{
  "n_layer": 9,
  "d_model": 320,
  "n_experts": 16,
  "experts_per_token": 1,
  "d_expert": 816,
  "d_shared_expert": 0,
  "activation": "gelu",
  "moe_layers": [1, 2, 3, 4, 5, 6, 7, 8],
  "router_score": "softmax",
  "normalize_top_k": false,
  "routed_scale": 4.34,
  "balance_loss": 0.000693,
  "balance_bias": true,
  "router_z_loss": 0.0001,
  "router_bias": true,
  "init_std_router": 0.0152,
  "lr_router": 0.000549,
  "n_head": 10,
  "n_kv_head": 10,
  "head_dim": 32,
  "vocab_size": 23213,
  "norm": "layernorm",
  "norm_place": "pre",
  "norm_eps": 1e-05,
  "positions": "learned",
  "qk_norm": false,
  "attn_scale": 0.177,
  "tie_embeddings": true,
  "parallel_block": false,
  "init": "normal",
  "init_std_qkv": 0.0246,
  "init_std_o": 0.0246,
  "init_std_up": 0.0246,
  "init_std_down": 0.0246,
  "optimizer": "muon_variant",
  "lr": 0.00807,
  "lr_mult_o": 2.0,
  "lr_mult_down": 3.0,
  "beta1": 0.93,
  "lr_head": 0.00715,
  "grad_clip": 2.0,
  "warmup_steps": 200,
  "schedule": "wsd",
  "decay_fraction": 0.683,
  "decay_shape": "linear",
  "final_lr_fraction": 0.05,
  "batch_tokens": 65536,
  "seq_len": 1024,
  "doc_mask": true,
  "train_tokens": 377600000,
  "steps": 5762,
  "dataset": "wikipedia_en"
}
Below are experts of layer 6 (counted from 0) of a mixture-of-experts language model. Rows are named router (the router's row for the expert), up (a neuron's input weights, with its number) and show model dimensions 0-79. Each number is 500 + 25 x the weight over its row's rms, rounded and kept within 0 to 999. Numbers have three digits each.
Before each expert's rows: "gets" lists some tokens that make up at least twice as much of what it gets as of all text. This comes from a sample of Wikipedia text that the model never trained on. Tokens count by the router's weight.

# expert 9
gets: ", ", "\n\n", " (", " J", " (born ", "\" ("
router:513502508513530537528507475521526546457446525505513535510554484485506482501486490511511472526527517501534503485492498452514466493499557510484525475509498514493525481498463519488511497497509461506518538483474502497455488507472489514505487498
up1:472469506523522528487525502498479517517492506501559474471511491473521511528454462476475487497469513480471527518519469510534528531519539519471484507524501491493518529512555514518498488479479517492480488506507506479501517545527491493482518483
up2:451523496494498469477505571483529469523551498474510523510551486483478503481495528570483482480497482503532495452506534515529504483456492490495492484505499490510524524484484516495517507485492482531483490480490516520494502505507521484518461491
up3:516524476529495499564530532488493507506462502522493513469437481497495494532507512474545495492488529539559520506530498499537484512494515493492491524497509484445513535502469514520465468497528489488465503520501518494500559515514486510520477531
up4:537476515511517544536490490454516500496490498499480522497522462467478491527479477505512489503460490550480507486543525519504490501494512473524502492526472509490509494495487466476488459532459486493506538512494482532473517469497515508515519508
up5:523483453446510477492513522486484484518475492545514480473560469480512504535481470503518496518563534501482505480502526536502520485506535512508469497496491488492490502521528472485528518488509491478545492506546485526497460559488543517501512481
up6:512513530480503507460519471531520517528498487503507509529544490446487497510486464522463498496539463505443461501491527458490522493474510457484484435514491473508539478505501476511502492495488552527447506484514525469497491502527558505497526466
up7:489492511490474480483527528511504528479474484504490489471531490506455515519508478496447525513526503494530493512522482478479485482533561540548457518538455503480524509478496510477462519510487556541487476445500524537499548517526472500516503537

# expert 10
gets: " a", " in", " In", " f", " in a", " on"
router:485476501501476507476537488503514498504498541509496518507522559493483505515472540520438511517512490535539524507503499502504533501488498513495511479508520510477518543556505497542492515471497480491548496522462506470501504547505540485449526519
up1:495482462493506476472482525520500557454477502469490482515481495474509488502480522467522556522495501500518494433476500526479460497515511508507482524497507464516465516496503529454477515517537552471479522470499466501502508487531473518523471463
up2:512484497531522485487494463507494521484474464506485512450483483515517505518439514538530517468518467499509430489520523502490529492518496521500528484528537466532459513520482494542505481509520483527513499481463479526513514520523487530508477487
up3:430522500479501492489496482506508522500521509485527462507499561467507459505500529499524513453541507497505503449482539478511523517483479508498526519491543508492488472502526509506491529516540532542513528469517486517552509498510502456529534481
up4:512494502527493534446476552497498521478497492490491514486493472544485581483466520498444479514551494491480508505518509515514485476535498532511493476487493502509500505464532536529481521486515547510537465463508512537505526482523477514512482521
up5:444471524534501458499511503544458478505534515515505503514491473518483517518482465499530490502456561496510540503481499473487464484531495513475501484464501500494500452533477519495473503489456481447439528468505486519524432467542507452517496527
up6:491508527512464500513490478497525506472512502528449498502532492496487505512492554552464455505508492503523503475474473498526517521554525500503444462485486512529520550545505508499508497515503512519481500524447503468451498508504493520468532515
up7:472505463522497483484479507477501502456542450514476529517465486523475532495491540492499496534472517493526488517443479467500470447480496527514469462526479505457491521496491482489483478494505509494498511505525488549508476527504514481543510501

# expert 15
gets: "l", "r", " G", " B", " M", "g"
router:484468471529532481509514500533491469533528497512473499499501504525512506494435507468493487491518541502550501480473501513462493482525493503523502527478509483501500508527487503497523475504455492502483471476432496507483529486481504490504515486
up1:503440484517516520515527473488463476483493484459512532507463450498522538513517542513518489487489460518560511501502524501509496511474537549516455499512534474536466473489487493429502523497549498524510521500498549528517518478489486475501465479
up2:483431482503490500548537526484516509512476515508506506473458527503493482491497502482489485453543509525505469437520554465496487538510469507464508545473484522478508483506504530487516490531528550492497456468507499527501502465473529512521452541
up3:518463548495511419517506481536510499469557512502561490528500493518476504523481526514534473474498498505467477475517495531459487509483510512527510510475500485453520511511465496498564533506496492522454475522509514503506506478475507461498493486
up4:478500446485487466489486508510539468524520527493484502456495489486544508463520527520460500510474527484486492507463459511502473491523500514486476521444508535501545492555492542558497459431451491511500475517508469518506511491510506513535510518
up5:470548497480494471491514512475472489513454507486492486516511542529501530553494517527511471498493449480504515515515515538510444474476491469536527484495510504495512512482501469486536515508501503508509498501522465490445498495490539501505526516
up6:535469462508487466442498496458513519508510498548505476462522490492513485543526504499485515523501484485479484507508521505496507491530505507490474511518483531464488481528541500531495506506508484527466532489518482516527474525516457476509460504
up7:504455491478540467512488465483522498531520515524470542475519492466506519446507495486499497486535482499478516514475491460486428555527501517521492504495484510492536464547475505489497511519513508511467488519475513533519535538493499503524526453

# expert 13
gets: " | ", "| ", "\n", "1", "3", "4"
router:488512496524529491479547525488514496505527496528523486450538538495501500482496469515472510511510479472513505477507495522483492497489503523495478484459490548505532523501481486535487424498455521461525502488525479494520494484530519497566523502
up1:491483547485475543463497474489506527520519519540461501464494450476494502478506509509487487490504539547480496506507512488480487519503518461477503492461513478540544477536524522533490536511529496553518464487491507496484497506540532487504481537
up2:508474496462517504508497458480469482471529515515461505492518536511436469515457523493517539508505413494508512483532527474491518485513531491510461520502542537476526481457501480526492532502477505466471500477522513528486527512483467531498510456
up3:482550473505491523503473429496547495451475551556499507462485449486487448532526493519575516512473480490512543473490482496449482481483536482480522433481533514501501477522486502498511492503500502532474483523496525494525515532461550516531510481
up4:482492511500481511471513476533486475512521535505495481526422494483471516482491525572442466486506503504526467478462502538535475498500523514472527484513493504496520472506508492500499504500490496454497496530510462504529510489476545504509501482
up5:492519459559519491549509515504523519497481497466492471500496488482495507485530546511473560520511545471512525506495490464495472508512496522467518506473470528468506487492529534497461515488504484514456498511555487494477482528511445497499520506
up6:480504531444496493501512514468523533510526504543498526516481505471512474484486558473477477515492489508507473463434501500495487463528498462444531501500493519523555530522474461486491495505516512482470528433506488473512484504493462472534504529
up7:464507527494562526481492488512521481505451462484523481458517505505499485531538517514542523486490528503496488503486477539483526481516524500495494513504502497473538505498485464547494485466473516489473526423494528522526491522516505513506508471

# expert 1
gets: ".", "1", "2", " (", ") | ", "%"
router:496498502498475505532533474515476482483493521492483551457518518430517508509485467476479492485505498488510521499511525545471475520529494523488459454471488535490507422517425488516455463514520528498509484547477533514475486524511489499535505514
up1:503485497494514491534511530523544478506461478505485494478483540477495487516494521487519496506464499496466514495480436523485467480513506479481476488556454515504521514517513481486464470435517448458502536505478487524503485521465453494513471508
up2:513502481453502524496502496484489452502524474470523519485504508499476500511481499540468539446489487505506478503522510534475509535513515490526483478465476484490511531497506534530462476513546504507483518517523517495506502504495540501487507503
up3:490519506492490520492503456540542485493503503490511475488523535508507516477482490484459511487534488449528476482507497527458490494438466498452517471507484537509475534507506554457478519472508452489516486463488484528497479539512509533503531468
up4:477531490531496480504472484453491484474523473490497480530535539505526522516510497474522486524502517511523484541495456413495507497513482495520525469482503525462503480512512482453515523494497527499496490497510559484493530492489527477503485517
up5:486469537532514493522567505487498465525490540470473475486466502477512511550511525554531519456474488545501450534534534497484439490510508516504508519469520508469529504465505492493449446492466511482482515515441486548490493485476485465499492489
up6:508512494515473468508486526490519522515469503458488501488484486475544502534488489515527498532498432527528524530537502549484493491457497511525483500548450458482475469498489450455497505516540452477478525485500518514498486485513523505504516486
up7:531510503540445454518504521474501527511504505495514452540493510518531490488497453521465491449524495482487544529498547471536509501471511495478448518485502482488509519511460486479475471507492489451509478511493518538435548506523470473473513527

# expert 5
gets: "'s", " his", " the", " of the", " and", " The"
router:506480501488495501502501521484498545549479504530528496503485529526458507519532509447474466494475471507492509536509477479485444527487530497522489461487481520480537456536477488517483489477470448478534533474515516515523506534480487488464460493
up1:510468522458477514478471467501533492535498551491485507478502481483489493469504522501523469509473514493516452489529495504480516441519496500489537502535543471521484508493456534517515480502512503532448516507536530455481519518505499562492523514
up2:491499490512491507483546435520515515477487498502487458568495503475482499497551505457533515512503480474501471501529493515453523496494485497483504518474498481559492526524504495486534528533488510500484451566499505498472533529535536553535529475
up3:501513461510493504459513480505532468480527470470505498533502511462485477507516528552484489524517517507472511527423520515457507478540479531488425492447488487490509522522499495518468492485472496491503519491484499517501522516548474499464523540
up4:501504533452510487465503504506486478462510498499511490499513526509534481485451483483507520465547524507494516521466466464483516528465477518507537486504472490500540503471451513527473553480486505464472493497466539524532499492532488520555442478
up5:489465466556495456514488490469503482514499521495504514474520514494506508501484499522524518461488482494493482527499535476512499480541483496482485482503498457508496478488484515493465513467525501454494465492440530524459481511496529469490499501
up6:523522493465489513518499495503515512535539517469483490485486513554492495456509490506495539489517521518474472499538527495490549484494495464552510446513530495567506492510508505501487496532494497490505495477482480502492511509486510556531451452
up7:449518459517475506558499515487505490493526508483551524510535495494546448489524479493502537510460506534504531463491491518464481513466501465529485468524535493486522512493491567474483485544527488525493491482479504473537533518529506504463526553

# expert 4
gets: " |", " |  |", "\n", ".", ") |", "==="
router:514497506514501510495531506503519511531496520559518507478514487480456509504492487515552475504510465500492516496509514485496503530518564520482518471519533562562513486502497497507504506511467524425583516496480525501503495499503496496511503493
up1:522472504495513531499497516482531498465426512528493504521560481489507490477486505535490486495517485442492544480475493524479565534514502521463512532524549486476477513514488480501468480539505516524518546474470499506543524497490492501457492517
up2:514493509526472502484482491485509494502499463527526490498532467481522524515482506497499516521524510520520519505473521467484523489477526528499496510529509479535529534478479499486487521445554526457513439507470466472474525534512434525512527514
up3:494508487482547489499479480438500488478518519499499500517488527460482512518503497495500509490509524479495512499464497474506512468502460511506419532527498458462508516541512527515508518451521529461517471445452483510536469501470563477506490535
up4:481538496566500474537499491515504453498464524495521502511499541501467544501512548522522531555524526527457487463466495501472479542489510510493508474455460480524487488503498521547475523505491474500497495517484494528551486556524473511462543525
up5:496501504540508464517551548535516528521501480491525465518476498452468469549496507516478474521464488513476482478463524486551465458483446499500523496493532474522489509498480498504456516449512549482549516481540493486498522490487442484497532523
up6:513472511496517471469498507459492526472455542511485486504505506519459531525481527506498519482501506543453533541475477560491484478492521504556473504506524515474513477544503475484519470482438451458482521511509502452492478497500518488501475503
up7:544505550478491517512499510454534486433536499492479503468479509478520475541426518492479503462482519531487494509488535489489527503444466524489509495491491493479511496509493464486472517488507517488541516523489498506512506501482538491457467540

# expert 0
gets: "\n", "\n\n", ":", ": ", "-", ")"
router:487422474510500473483540451485507480525504531486505496473486555485474480493515488507482551503500493526471567486497494484462526521563486539469500464503527471525492507523504498476486496537443494487516505505556498477520529485475524474478517521
up1:497485533507579517501534510536522476498498498473534503506459518469519492528517510541492488484537540484515488506500516522501527489457460472507481533504521500480535517505478496510511477485467457530523501467503501478499509527507502516511499508
up2:468489441481506492532498516468497490507503468510530533492523500525511501484474459508511518509514500494509519524512476542486592502495507450490500507523496501493514553512506447479476522491520524497460516527489472487531537467476485477456476486
up3:519477534478527517508505492555456459514550542502491508456497501506488536464486511489472484454531502461478555473528457517514497489534519516494481487492503564507466499497483503467476463511492489480512492484505515532494485524519476503531474482
up4:513506503496467466512467540534524457478492508467486565481510500462470499495508510512525502536536485490489530505477484462553510510486500532508515486468530498537523474533511500451503529518490535550525520505496468473480536466497540524530498508
up5:471456478504506499565537509503496507504491514488516507489505470516529486533512501555519476500517498475453510498498490542433477526466499477523490511481494497488503496494465491496472523528502510536494490554511487469488474458435487535527505494
up6:470487482490507458483478525474502502504550518479523452465520474508480544520519502489475509495508500533498524526437516516534547523498498521500491468484508469484539546515516558537470494493473490487481490506505490478510500531499485516550501515
up7:494459482482490547482510487473506495528468526503512499481487518465477476528444473506488469511503461509510436479478511505487522465505511484482515535460531515491523500462479469497526470494531504500499495509525479518461515460507467516521520485